Below are experts of layer 4 (counted from 0) of a mixture-of-experts language model. Rows are named router (the router's row for the expert), gate (a neuron's input weights, with its number), up (a neuron's input weights, with its number), down (a neuron's output weights, with its number) and show model dimensions 0-255. Each number is 500 + 40 x the weight over its row's rms, rounded and kept within 0 to 999. Numbers have three digits each.
Before each expert's rows: a language model's description of what the expert responds to. This comes from a sample of Wikipedia text that the model never trained on.

# expert 3
What it handles: Markdown table separator runs and list-line dashes, plus mid-word pieces in infobox fields and prose, like ass|ay, Bin|omial, t|ort|ure.
router:499558425541570447532474412489447475554479516512515544459428431547553498530550433487481541488548478406473549451456469440544555501489478577512470537476510495433476480495527483551451560551426466484489506506455520541467503533502543559527456545477557450526528532489526480490505478507488557423470563535428516478494550496536473478499437501482527480465445457477475468447509474557555587432515571565539544425473510489461491509501512552522460447571430470512509499481543518476484477487511591512515509560462511487471503574480511524453507487488464552560483491457516515465533491522520474569536539521528470469506442543424487535547483461543535593474443509535568472586472431515491473520504469474470480495485493499523533417493466436491484413456548502525466533458501525501472496448565433
gate4:526490490512482458482512523486507486463469513498514456459491531505491412496625529476468536452497519429457484530452420515479526534486495541474452607423496495567502547524475550473572518518495610554429569495497425468507510506488566515556497527530486508500509497478603564544468476599487526489494528524473469513534451463522505482501510526452461545474488475482475428490508527504564530513483486506485525467410505563512500591505540514561490532534516507408593447486507502498485519494479549512507511480473521475520475601523535439525430440548482536518476485518529461520529466481483539470496449542490450516472477450387496552539510411493474565520520513559508537543563475477476526509416495491551533491434513501523555456515462501525450501475503557556433456523526490447404456478547517
up4:556479514532460493481560531465516494460474498485463469471529515487490394504591493471455532436477532441458473529449443535470503524476495508468492615424543462567502548527477531448549513491465583576461544473520402483537530517509558510496491505514445520484500476485610566565483427592486519525491518531463462507526472457519527493476495522441489531513496513472499421482518504508531507513481511499481517453403492572517552579478503508544494544517560506428574451504495505520453480542478542529502531453492505475582459563510520454521406396555499559475488489513525463503544493496465545482492453536492463518503502414406495562524531427482464559510516468571513543497547452509460520496426506486524528496441534522484542455522489481520463512472493554547464468508507511435412453476516548
down4:461519476526462524540454494522487457488582523514459575395521489480511516479459535495482549569489475404427511466484498522456475561420523518447537521508570478483472447546383478479544484412502551539470496459487531491475512516554470484489461464511502560462540435529568577482514421516426513550516564521475550419485440515438536474497494434568449438494483466548527516476506432464494473498456482458427524499533461461527478515541505511520498515530500502538552464458514489444505435544527443541499459513521477482526573483489544528574567427477470489523490490508456540535603534503493463498538486538465527471394540502467481432516457500465501494601458526462472539483551478400497491442499509525540506528446468482548491534522531440473507495518506459504469463478504493590478519512462469
gate5:526573501529569515470499455511451470535475530490525583504438472514474520562497420590562487485473440434536556517504461432468488488509490519539484473508505523449499556461525520475405509530536530485560513528461495489520439521479515528568423513558546380470516442475549485486456506446453458399501595428509485544542505441451472439580496500558459476475449493442442431478509544495479581469487503519538545450530445452490461503572527516530456489528489455424528433509542505526516510489512575475506455486521464544484529507505516505461530516530451483479527552535537548436571575490492478518521460573550476447576496540506479541534458509498437532496459478514570465454509493481467494528480498600449519498531480485498494496492471487491530427430510498483531551470485446484463489479566517
up5:446473567499552515487465557460511529459498563546470530559593422553544434528446480442515569511512569562458575448458529559561538526466550565504534513571453562531450565517545462467484447559483480476510507502422517510495462467496531450537555502547503463540520511446456531567432488425478491502457523553543490507467463446508514501461448492514460525497506551555501537529489473533531518549549425570506516473436452527486456571487499498520459530498431473458501544508495547531543453521450488492540510556476430517464497493456487541536437547492517476549436554481500483442512513464487500461499537451460433491498551459447525442544537435498510484434549520522525540470466524483551523552545582503461496545470506445562505500516528503544533469547523409487537492535402465531484514478524458
down5:516540464458574531443423507514489416480533464525450518464463522509483502551509433459524406474504441514511553532444532445462515486560540514496524514457547490541529472443456433488547475468431450509561480581453526499564564493479460505574516571475469524493484563559454482469513438494511523498488405499486506465591523471486525459483522484479506535480480487446503559457450504538529514497501497503583523470485525557556539503432514516530471519506512459519521502469453467462508490505465566520496470506489469554518421457500490445509536423477510473546496384533454442519466477503561499467563502469490556454536582518536463497501488467545499519554446493499481449479582405587574502474509502425557581445472498496509511475475514478486525504526495487560442590432489536506586517506491477

# expert 6
What it handles: Common words such as the, as, to, into, became, century, country, plus long table separator pieces and suffixes like -ation, -ies.
router:485560442563574444540444468509465404551425583461448546483466493573516488504510432515484546504563468438444576452470446456453524490428492541486464541525533541472463454550547511491462539559463428450557544543462539538528466515452487574540503526514548463472508495473533432453520491475471526426514546543494512450474552472535459550502475470516465434459440468464434425441519474530533527493489542543571567466502521465464478539539551545455424504543489474447522450451536494488453522503535573538533492587511491528474526545420504527457474536507465498512433452516526507460520456494503460500478596488562440443518463527456501463536510513554507567497441526530528472554487475511496479526460493473492513474502513461553466481502478512497553421489565479515459524476511482476490502473564455
gate0:561578478449502499492450457543431446552509518507455564479403465539566510508547458563535537504564473387475553533509468490512519518443443546454476513513504527482533477509513553495505466483491507473466448492456523530490519505372542525453489548491557414527446501435459469472546456476539495418545497543478590507482524471458433474537463539510489420483457500454467482465491522495509558460471503498556566451524483490495436500521523600565533439557459515539505501463561522495526507520563533477453509571513540531481523520529509577507481525492464495488512453519563502520546484544445431542518538522524496518565490517508542521486502477476527536510468504540490518525513455486499491516501368532431491433507514537498470451555471452498512386494542466570552530446482569522498500490510448
up0:552487508523538543453462493505496552498480466559467536616463489515533547533498504489483490483556476428507549465511489482515510584458421523467521492535498453574533478476562578483388489472458498517449426459437508538418521461551515513556581529501555426478522520414516493454501534472518503427536474583417539561572552578500481501511499527535482491427492490493495491502560523520545533507508553512495512477501498510551428465539475544543516406485547485535501459519602485545476483566537483465496547515528510496535485526447419558540481524472448491516525468505509481413477528534431480488555476490508492515454510514524493470542576548462501528558506524533520511480545462524500511498429451538492533439491458510505508522511491506477578422490530442598543530525493509513445445521450447
down0:525489486483453453543553592501548476503549469505494515533480554414478534442557506500499526506515532525519513562481404407468487512545506536504504536543521475493468553449509516519497470508533556473482468499535472529524488473487489507470563437571496428532448469477475540521437470502459447564516485482442464539392509535517462481485569498471419471476554505509560463495497479463518462413447488571531537516537582523562433489512463492433588483559501488568507550497440460540542476449452433511499494437486577441474513522494463553519555452503462518430531462504569510467521511505507555458493509512559456492518542505532498478518477444457484482492557405486500464512451534527539533409513457461440519532499574528534461460475423557496462525491426556521541452475514497436528462520497449
gate1:504479539512502483481468526459507490545507547531516554499525546525462472517554473497520525518520484456494534450496474526487550526474454463480488479560451504538451537520538488423462483461497495436566475567521498532573473491519431521507531538478577477550518458524543536448521525483556475439465524510554455508541482491534445458464491517501467447478364531523498449451587508531555574499504482466477539497509520514440470457502567532397469514548515459406486462451550467503475535475508522511542605561477492554460615466517450532525555534511536505546453513555538472528526410441563449568420448511505478480539450480535491495518471488521495512584543453610469466487506499415503469535450482501468596562482517528505527501549491490490545494536493481466506483474581448521445524496516491
up1:511449539515488490482500539463513494519517548521524528498553567521455464510528491502523523529507496480473527461489495553480547539469468470477483482571458512535470538536515507421504453449502501461572475553529488505552466481508424498495520533503564513542508428527545530443509523497558459441474513513565448494541491510545438437473499517510473465480399572546500446441578499501524555519511472463442522475543514515448477444515540503424481522550524451405475463452520466501487541486527502500527598559510466542436604478522426510513554522529546493564464530536496472554522396438564457549442447515499478509526464477523496494531476480536488486575556440607461464481528509411498467526453493526496608594465510528509534534571505455454522508549477522461516462471581443531463521522520519
down1:516476537507526473466502555477510503524488504555512507530542408477502551435482546469481442486615483472515516473473438453448457544500486549580506455493558528563459558500542437575440525532460527484520481466496529499526514569504491520469516603518548580491609481516497565518522484500433478563440566466538479550475545484512443397545542487530441535509556524543495541489534489411492462605489590508443452491495515480460462516486457454495438542456532476506535523465426542451493488509497475545542502492452438558532433484564518447432451480551523494477488576533530484506493516453501439565489513511462521512504538436537532558489498502443527489539526458507543454476467524474508501467494500503509471540539435559502448472442501489504527548550504491512419482499474446507481573542491502

# expert 41
What it handles: B/b word starts, time and place prepositions like until, between, since, over, and pipes in league standings tables.
router:517549419544594439568429465503424484574465494511459546467493465543524515489520463476461555512546497421491504436477483451449543484447438531522476535553529534460490455498494504530494536580488473452491535489445536585472463477494513542525499576468543440487514473436516460490485489472484522430538546476469541496474598487509495499530508489492506443493452414404430480447532468554533557461547551554550549437488506531475489518544585551483454469553435475480478473483531517466459488520528547490538496575479515495449531497448515547503500531536463511520501428469549502477541494506492441519506601497560493424490454535459476452516505519516534564491429544510543509580495457490524473486526480512441479467512505494525488471507427486508457413449600457546463533477503473467448454489534466
gate0:509518499536460503462469447463590461465549474578428547495524549546446571481550463434558495452458420469458484463476523495403497525484480452514471484455537467485576487512472569513576543525544568467491534493490476443498528481525427508525486466442517527566551519472457519437493525525466515466565497480468422409493499517527490467495546488472530566454502486471510404466526541478490506472521419487507576525518463592493449461518478531453481570553483448511541541508508490454471431542404494470482539541431509526437490470475598496520448502556524551565528464479461541499507529432472482468504564525484479466474515484534495469530521513511505503533522470543485508493547483442490499464529557495476407492493556576442477537507531541489546499462473466607509511507548561509519470489510443
up0:510519528502462474470488473477560417486511435582424568527520543551443554506526453465544517483451418438471492485472524476398528507513496478505476490462497483447563504498492571536566561547531535482477531507498451451538504528517454494523486461451500515517551529447514498474513491515478433465594516516450448459493499504540514469511504468464530513429509497458481477520526542493491477524529419489525603543513470552474479482515509535412510561541455421458548510478517508479445429561438513499532508541421505507415511497469570497549500505527491531593521477462440582508581493458495452498524528547505500463474450514535505437514524541467542531494525432549494492471546489430471493478468554487435397473450560525449456548549480543522560476438468510606516534499550549497532492480509488
down0:445553424518476491419510557549512464458559538478531470483489422505515498530489493529553501534443519496450535599491474533482436483479568472516494465573525523518517499527480505498462511539440504509507456446483462523532477511541450524529495512510500506580562457492494631521516519435461463479473640436490484498546461512463466557510520459408552486505545455508516531487537549496495541480473544516534505562544482492447397531527568486485510449478538490498495522466505517508401466486498478545502518505507461482464509504429492453449545442538476525564525514568540569514531453457499525476421540490448466527454508469568505547482443451564386514575453537439491515498514446469511497420458530507471468494537525514451493444557522493511510501439516547554527513520559548535471484523456538
gate1:463506483449509498517500523391466515483503469505499496421540471544491518544525496499504420459513557460478476429580500513530512469502435475521550561465382541502516511540405469524589464491516450478571481441567583511480516470472553503453487522540495504470387484520540523428510497446476503494461512491504466482486517522507497468515557532531591426507491505404486470436489492562515522550487520502520507482532475563489570484515446556468474470467497478529491477556514490502485510499475535491425529490497491430536559452486496533510496492539471530573496496476556486535477525536511466468541514426529572476467469481523442425490454553549508487501466573487518535518510585525593452468548494535385508481493530534579515490539511506538533492478556433523468460499465410463512415451487532
up1:518493507564485494494504478601555482512493522509495512569455520460495506431454504504496573550503448536550504589425493482489472521491574533491447468537609456491491485467565525479392538529503565517438527559433423478512482531534399488555508482458499506518611539483449458567526531562516496499550488507494526534512510489495513556486450478483406557484529503557517524539519506439482464465522469509473504526478525423498420487487540445541539545527507515462510533467488484514502516505548465503566480524516515566461449542508518490464513510463525481430504498520437505436521478449489515535461506577468456501520536547473556578510551437459459512482520429520497492492501418494425536522439510458599460513523472464426474509457489486446490506513443543507517544487544591528490588526529472
down1:570534523497556538459457435469495531451537503513478486509496497536532426476508486491459506573520440464466548529463539460460549518486457545520503477534525495566544578493493476481531481491474499521542488447549521478503499487476471500497430492466524543501494484586500535550555535458500437502526466516528468495538506607514457511546566424465534487408450504430514557473419428453442514488511521457502490557531474467454449470475571505492537504526442432486510503521542510431420455506513515495475526526483499558488460457505504458484477508540506439458515469536520515464454460527477439501521512483579528524520520537412458492513529487429424413483516541433500455456445438498459452449475448491530529461489533496456487513607537498505475430524599497577504599533452516536454558545558441